{
  "n_layer": 12,
  "d_model": 512,
  "n_experts": 12,
  "experts_per_token": 1,
  "d_expert": 640,
  "d_shared_expert": 640,
  "activation": "swiglu",
  "moe_layers": [1, 2, 3, 4, 5, 6, 7, 8, 9, 10, 11],
  "router_score": "softmax",
  "normalize_top_k": false,
  "routed_scale": 3.46,
  "balance_loss": 0.000588,
  "balance_bias": true,
  "router_noise": 0.1,
  "init_std_router": 0.0204,
  "lr_router": 0.000553,
  "n_head": 3,
  "n_kv_head": 1,
  "head_dim": 128,
  "vocab_size": 22302,
  "norm": "rmsnorm",
  "norm_place": "pre",
  "norm_eps": 1e-06,
  "positions": "rope",
  "rope_base": 10000.0,
  "rope_fraction": 0.75,
  "qk_norm": false,
  "attn_scale": 0.0884,
  "tie_embeddings": false,
  "parallel_block": false,
  "extras": ["capped logits"],
  "init": "uniform",
  "init_std_qkv": 0.017,
  "init_std_o": 0.0,
  "init_std_up": 0.017,
  "init_std_down": 0.0,
  "optimizer": "adamw",
  "lr": 0.000671,
  "lr_mult_up": 0.856,
  "beta1": 0.9,
  "beta2": 0.98,
  "lr_head": 0.00609,
  "grad_clip": 2.0,
  "warmup_steps": 205,
  "schedule": "wsd",
  "decay_fraction": 0.899,
  "decay_shape": "linear",
  "final_lr_fraction": 0.05,
  "batch_tokens": [65536, 131072],
  "seq_len": 384,
  "doc_mask": true,
  "train_tokens": 1170000000,
  "steps": 12480,
  "dataset": "wikipedia_en"
}
Below are experts of layer 3 (counted from 0) of a mixture-of-experts language model. Rows are named gate (a neuron's input weights, with its number), up (a neuron's input weights, with its number) and show model dimensions 0-127. Each number is 128 + 24 x the weight over its row's rms, rounded and kept within 0 to 255. Numbers have three digits each.
Before each expert's rows: "gets" lists some tokens that make up at least twice as much of what it gets as of all text. This comes from a sample of Wikipedia text that the model never trained on. Tokens count by the router's weight.

# expert 8
gets: "-", "\n", " the", ":", "°", " /"
gate0:122138109125122133105181126122160115144134171126168152185166149135127191125116146161117173085138157090147148131123123110157147141132115148167128136173092108097105164160134122126169110148156131094128107100134101115153098160140127118105137117116088145106080138159131121134146135112107123163157103085133151091086138128160114132118128111143161087097102112122111104130135141136111105126089
up0:109147139114091084125070161119152159090158177135141142096098126127128120114144130126071096151122164159128144102135121101140103102077125099119073118102122124141138143101099117120124177132126124129136101136107110091132139122105120090144149150187137115106142119153152107144157151145136111120150103108149140085131122117108129103111143105151116148154118076106135162102127085115171090152182
gate1:124154075132157130140141129091111125137112112151115137133176151083112132110127158141126103088117135149122117134081184133104107103112118107123112120096056130137105154108123150159120160145129103143082116124151099119165137153120155114155146109104112083127119164167092160121124154106132150116117163131149151133147144127121145127133088149120127101175101128146085111180139148090154136117144
up1:107124142158138074134124161122083188110096157135124135133102124145152151118121146120132097122104118064058125159120144133169128159160152136125122150153133116123140129103138103112145153136164158118132090134156125135114132140173136132154083112146100116149131097125128102133124131181122131124149125170141131143125122114169080120097167115133176173108126106139174120150107121103113143101132
gate2:121124127114077109145152111090116144130103090141113131157124139148107085173110105131145095140128129151129131106123134122108129096095131126142122134135159080108169113117120144094105093149107145102078126136157085172140136166102112128166112105147114131148132149105172174114136160148138130148128139130140149169130140098155106135130155122086134137127161091134159177180110141123135136140112
up2:109128107156146126142117146145154160132154157113117154154142098109115140138108128118140096136089132081151149131121107082099149117129131128155107137123132098120088073156166131142165142060137127144123151114093101162116133123108137151117161159093138164172140082129129115125153106145115143132122134118124108138113103158189125120123153123135135100134116159116051160135100149117137100114118
gate3:149112109152146116120162129129152137062150142119136123106168111148108148137143118093126143116148122116127116140124100165112125113133091148173130149150109147110108131150141159125105123148124152135090127104146151129127135147099129119142098182157195175116109148112145144135130133084151153160149151110107143125113153088154109090086152158118107129149079146121127175116098202134123114139069
up3:107153137132121185123106161146133175163115085096141126156135126072138112131112114194134165114110149110097097127142135128152146149151124159166120121108168131102144103146144116098126097150133162098138112143138137120115139107124117153169185107134119134104126141129154144149137130149154132086163136115156124142147133116111131143130093135130159123081164122167115116071100162149096152118110
gate4:133101097092148098136169129132112091150131145107117186128123160122137142149137138123189153126088117153073117130165169116122142117136149139098113101129135102129102096093161177138106135179103148147120119116101106102167106128155144122132142099088135160112161165107154150134146152175106106131156116147150152142126143156172127137109167178129135069149140116150127120096122128098111096139176
up4:140141149149111148125084097111091116164095074121139097126103095099115119133061114133105111137155151088168114139115083133122129096099103148136099132167134158119127143155117075108149098056127115168119124145118152159157147140098120141142108131157134130130112111092056147123160131114147142116133176104135141139125140090083095133145109141095136153114155135095132111130105116168118173102103
gate5:073129151125132176117119121119134073152165093098114140128114107133084130152092120130136150131118081156170155110146111127122152138124146099103122112089162099127161119143167155153141170108100127157170114100116109096134117155130126128155136113102103184091109140111129146097124162107142116109117149141158116136142138139112147129154151131158137085094100126118104118157132109095121152106111
up5:110101132091169151101152136160118079136122158122121108147139108140103132125123133158153127155129073091193137125132112130103133136174145141103106105142167154142138133156171130132147129146105118122123109106106077078159119142132107088144147128116122147089145163130116146127112146076120119142102127099152135119107155117146155126147136162127154129172121149129065146129101130113128145147107
gate6:130101148152139153120162135128139157149126110127138109122078148141105127112116155155088115135121134178127138129155164107107148114110127173142096126106151160126131107149152131120105080083139115092129140150117154145120148109147092178132138113143127127141204108113172167172110090132106166107146092172148143159121130163155119126112124143134134127118114124156118133168197152133114110108199
up6:154105147139107141109092163094143112149088104138150111107143150088094123117130159105143173101156175140180098117135115133138098115167096076128135142170144112139158147099113102159103069108131089139103108134127128131124115107146144156139133117106175140092130148109115130129149101162159101110097188164160140139118113106121137152165161127114092175093144171137153120100117099129109119110147

# expert 9
gets: " |", "|", " |\n", ";", " $", " |\n\n"
gate0:117148113157122138141113130129090091146137140099127105138124146144078103144137113123148084121137104107117141140154131098122145084149139138140146090148136124157129118179127100095066154120147102162119120128155125164097152136127085121121107115104142151116120126156142127103120114172153071134134156122142141125116121152141126132120079167135149137131163108119120107098154084121123144144143
up0:137107108095142146132160125092136175098062130116153150108137087150120160122140106141133154137149121128119119106150094132109114129128149119153139119134159132109124116108118137128177110102141129138171155106108155120131151096095128174149113155123097083126119116103092153120147142125129161063131086147120126146128157096100162126114164129160122140132086142141122140118104116124093131108186
gate1:129148142140130116140102163117162096147078108158124123093130149124145128097111100105158114118112135145074166193138130114096076139152126129131113109126141139094096109116110152090137121138111118134155138128100084132155151120110146135192130119104121129127147134173160127117143087122112140152102097130153119144124108083156096129148188129121155116167175142152103155121123136085111139100159
up1:113147119139129114128159128113102119135129146139067109135144119130136147083086178126119113114097121110148073135155152134139141169124092132123162151129116111090128176155093105149090125174100137120145149145117148120134122163143113153132117188118096142166096156191142135115100118157177109137101086096108139157123126105148135101127122123156132074120147106087083146133114144100111138147137
gate2:115144122153169188150147125106116138135108147134097092133145136139145146125104138157070150153185118104147102127113148131113123115125081142157086160119108108070126115126147106137112103170125122128162114109164121128116076130091098137147157152132096158122134123146126101109137149104112092159091100104135082149155137121134152106083166149108097095095123162107098116074155163122108097151140
up2:129159151144106121137164141134106168077147134139120124152145130141142138132140115151125125144113176107108118112118109105172087099139133160146141129129103146107116140131153135138155145131102100126136163152123140112169171111112112187146141116110134094120133142114169143117104117133143139160104141078142123135116119105124113124099127108140110148152124174116149147127096097120107126148144
gate3:157143158146140108131130105110136096128153164176139120127091141137135129116160103108063120119128113087134078136138139157139134133119124134179175128149109151137148162122137141114104140152154131079123114145118181128113135159116124113137139097119111154130125145114141151112117142128129152117081102079126149143179131157155093128181111165097118121129138120148062139128138120147120136146102
up3:099117127096132087121150158183068111114156107131124118154117127106176153114170065145159138108086144128133144144122170088133120138137114119122154088182105121125115094082138139111112142099118121137080097151144118126175089135180112114142117095143124125119162144116136093151101141114083145114116084181159105127164096103128143160127156141110157113104164100144145144117120117154116114121158
gate4:122147148110151135104099143108141114145083147102080122124108167178150129144156104130119139122081133107100097145099116128172090128134068121114156140103090099163132132113153134156138105168131143121136132114124128112143138108159166138117120111125172146149120119137138149092134057109111129118135164129080146069165147174138129182112114123140150140118133102153094109127166141163116115132108
up4:106133146110155157106145138111089118102130117063123136100154143164145119198108132107172133134120123164080116128154082163104170128142132158161169174166157132097175158136126101138129093130076123118124143147141196129144128170130126135125104148135128138113140101135147128151098143146152146131139124098143112135157146136105090118150123154140127150114155139109132121104101099110107145100111
gate5:117135143098144145134099116135137148149097129151076174117124130148140125132120116132131076185142130157149122147087093079129139150178171145142100162133140138112123124155169109092155092105150093103163119109078113136132122087149103173116096057107126123134102142169193143121095148152049153167094119119118135114126152113111106153131121108180120131131087141182089091104160111140145131148150
up5:115168141094151131113121145075141085130147121161143140098109126106070126143104097184110123124122183108106107106124081093091119145121147129131166140123134109112128114106127169146115133110137081125160092074124117128100130163135115134150113110139123132150155143130153089141129129129102113169099104134116112116137107139142098098142154108119068130116138166131071118129116131077146130123101
gate6:130097120143129142090140105149175104118114141167201085148112125133112131094095126144117127084121092117133126064088093136107149140139125160141076173118157115126104083170138083141130105111154123123156095149142125144141148108146124133140124123110112125094117095152074124153118141154107117121124159141169172170099186141100108123142077112138125084144139095134115111105117117169140120137118
up6:115113131116098134073142099156129139130109153157127123121139122141117127199083143141122135133154191130157162135126133115088123131129062127124110131151143092111147114137080153112132102097142100117117119124106148071177129103168150131111146144110144129129216090161109151118138144066131108089137138138129115091097140100116110126169115131143092144168120093124101137106122137136131120094105

# expert 7
gets: " ", ".\n\n", " be", "30", " have", "ah"
gate0:153124133129148097130083110113133111125113145125140167095143125150142131164176101126214125141127132140138135113128118121141150146145141181098122106117097121155123146101098122091083135126113125088125120104090107163098156111148113112132055184131133151065108126089101136135140141129142132146148133103121136118167135139120136111076164179145126132126152112139153139136143135132159116133116
up0:098148098116100147117142112127083166158121155103151151170160113126139098131106117131137087068174144116071112077144111119124079118108136125077146165119113092114131137171120095122090121118132143130118143108128093124109117126126103146168110156160114125165124136123166128118115097098122144162122103156122127097079132111126172100149128147118139137138132116145115160147152134114126137123115
gate1:133168173099163172094145144101143111180134115148166137100097113171099081128138169110121174150112135117132190119128145146122122123122177136087136145142110124161140129132146132117147149139130139129134122134088127140148146069134150112097126099122132129141123097147139130175121156162121172134109110113129150126137125162138146169103147095170172144093163151166087105159094084139092156146150
up1:096138119126108129130129117129113174128162177091178087139134126100109157134090126157149110104134118153139113125138179118100132130143130174132121147111162143131104139148165136106108092086108084117145123101097135140176120152099111109102156165137117127166110117158051122140161114117132080166147135132112167119160132155134086133108136105122144118144127148116122130141116125136110148104125
gate2:105141153099117144148076116144117147146153129160139064131122126084099127088151117115185105127112147141087100126137112125113133095161104140162114130155155124177116133139112133130124120112166165151141148155126101150134127109161143154140163085074159142103139156102127177143121069122153104097137161129043120169087124119139135124150138139131120135130114105155135106176139143152092097154116
up2:125131140128138108113141112127104121137111123118120136148100127121105130147085076134122138109117122161123105126153145107161136161106098112149168144166158129206111166136156140134098137117120120120106124134105169093125124140085153129129136092131106110102219082103112141175116146136123142155148168100111182112176140115085134150158158159169174112122089132143131114169111125153115130116119
gate3:106135157089133098127130093188142123174134118154130192122141132137137104148126126129144128150139088119133108133117164144101142128115140135099119120101120101100146086133126128098133093150150162128116134127142117116116160183134124124123100099104149112166123145154119116097123102111126106170174143102158127154085115119122154118199124109097120152173069182121142110097141107123152108118131
up3:169106117111122144140121127120139131097137154154095078098135079076143169129081172124139141107138116107143128099105129128115136147122140133160118132117158163122154133085137107113118103142143185156116119128148112146136129147132131206122149128174134112143122142101117117142101089103122110160110160159165168137124122137133189114132068142155160093131130122157087134141158146167101145159179
gate4:168113123110127096129129099144131110190144135151123116122117128119153129145114146122139111103128133113154143138134133129145117117144172138097103133142153104155100124133125141160133132080148133131100128138160122152138118107190152101173090128128140089116199139112185108166093133135170153140152122140154161105128157128092145162143092143131142113115154129115143094127092120151087142164159
up4:073135134130149093096131131120142125126110131103130124135111180115119110134119101100144140136074112137126131127126083117132148119170132135163136102101142125115127098104120160144129124119146122144141127166152131125140115139103118119146075116127148081083104086094152161131146143145115131126102082118086162120130139176133067137138131119139116142172097140150114129119137136113145125124134
gate5:135170170104127170132150143138155152151111126122157131102126137117131082104129097106113176107159094122111140132152113082138148108146176142128122149111130116155093099121146163116133103100106155126134156132095107082140143107124108059094105144113116092118105085164137169124127151161089118075114113185107149130111131150083124120122115153126154117208091122176167137114101144126133116111116
up5:163172121142142102101153126097121150126164087099143156152127098172091116132086116151157077140119135136118134084126114119095156160097154106124131139143084142101126163118114124113120147129145133054155166125149130165144140134144111086121160128115127088156139105140128095168124146128126117133166155130126146111090174139148136133117129091139176118130122157150107094106115133085171113130152
gate6:105168128144118087111165121157119110090142123123107134136106145166093137095072131137137115114121184127128128160113112154144164157145085158076107044109124116124157123156131108141147186096142134151154147116126121146167077129113140107183082145151119127116082098139103170135146129126121172119155114129131094115108127155131148084109139098090127129128111132108131148153118192141150115130167
up6:151111134106093152145096104158113141102125173154160150089158164120106139141162123117114158136132118160129152132127123109114132133109135108106148119157169110112134113130126121144169113150139141134122141159134137097106158138118130077141108144103120146113068138164111122136189123123140118174120127117163122118129127053081128115119150139156091130114120136127112123122165146080104174089154